config.yaml
balance_loss: 0.0157
norm: "rmsnorm"
norm_eps: 1e-06
attn_scale: 0.177
init_std_qkv: 0.0352
init_std_up: 0.0352
optimizer: "muon_variant"
beta1: 0.9
Below are experts of layer 3 (counted from 0) of a mixture-of-experts language model. Rows are named router (the router's row for the expert) and show model dimensions 0-127. Each number is 128 + 32 x the weight over its row's rms, rounded and kept within 0 to 255. Numbers have three digits each.
After each expert's rows: "raises" lists some tokens whose logits its average output raises strongly, later layers aside. This comes from a sample of Wikipedia text that the model never trained on.

# expert 9
router:098106127100111184140060115151077094141147132134168138099105142112162096110144107112154169142156172150080113129083166151119100144128166133131135104121079146181134104185155167128132149103104188129192159092058115160118094103135133134091134082060102156135154172151102127123088177150080080116093145161121170155122105149075146069150132080197140079131112133109126162116171119142103122179035
raises: "ac", "in", "it"

# expert 43
router:090132133045102162127092145116071099165113155139161133085121108144160097162141102099145154152155153131079104128060158157045110121148158074150160092159062121134141071144153151167143156113135136120198133107071113110106078114149110153146105122070109177105152135158066150145131148131109073058113186143142185149122098130139114102100148107124142063119117164109135176115162104103119113196101
raises: " They", " There", " His", " The", " This", "\n"

# expert 34
router:112129122109151142161127114135081091138126145156152109110118145126140103103134080080139145138145131112133078120056152175053103157108174158138157129137071086180139105148195148123152158124078195177164137104102116149139095155110125163159104106113119172133141214138084188123092183157133137041119168216150169132123101140102140128145183113164179100173110171108119134079122161102110123147121
raises: "rap", "rac", "r", "ays", "NA"

# expert 46
router:123091160063164146108117152118159119132166183127153160106075142141165051109148135134167191124133153155088157147130177126068104141133148069172165100169099095098144082152150175161215123096110117138178155125097164096149124109114140128129129086090129144099117135135114167060175166123111163052122137116120170137165132146122117104136147138145121110197086183098170126105164092108120086167070
raises: "se", " ", "s", "y"

# expert 38
router:131118125077150169180125157132055117168103135142177113076089101126156156106155070177118183118165116071105089132119150157120104127102161142112162135106092111121168097158171139173174153080059119160146183104105131166065117138086129135182094103104143093116128099131155164139097165159119104090130138140194125080168063169124124137128151064163151116131087201111149145135126108158075084112111
raises: "a", "h", "ad"

# expert 28
router:071142135086160152136096093140114112155115139171183170062124129116122078092133062119126162155191130128141103150050119180073109169100149131160180086145069078152148095157195145116160143100074164117194152103126139165106116142147142121159129102100117170114126117129107136103122174134103080033147125142130138150129074129110138099126157083169158124125104154098148149059138100118134068153109
raises: "1", "2", "ents", "3", "ency"

# expert 12
router:129131123088117208185117141191107093174165141169149130111113145143136115078124101117165154142130095150067091149089145162088122214119158140158138135173107083168141129157168181186127163130108138173143171117107122116109102172160118102119058097087131192129143150179108148091123150133113141104137122160211191147148125138145136096146147102175146070169115173107156159067163108121131118149094
raises: "\n", "-", ",", " ", "n"

# expert 6
router:115086158123186123158130087126089118155123140126163131105098116150156100126130092108136157130134151138100125117113195119032127109102132065194171121129079090127105057146111114167164121143125151150156151101085145104158090138133145158141108066146078136076132110118056111087149134131097112058124103161147170165145115198119090096111128136156139123150136170101140082083192095055153114192092
raises: ".", ",", " |", "\n", " ("

# expert 8
router:109134216121120168200157071158106125181107149164127159143149113130129106128158112063114163196185121132076104150119145156056089151117141122180191144139074095125147102161148105120149147100091183134167196096085121140140095155093139165126097093106124209110140112137133150149139133133126111069139144122142138133163079129112119100098150094178142073151160169114110127058158125092121121167100
raises: "st", "4", "5", "7", "6", "9"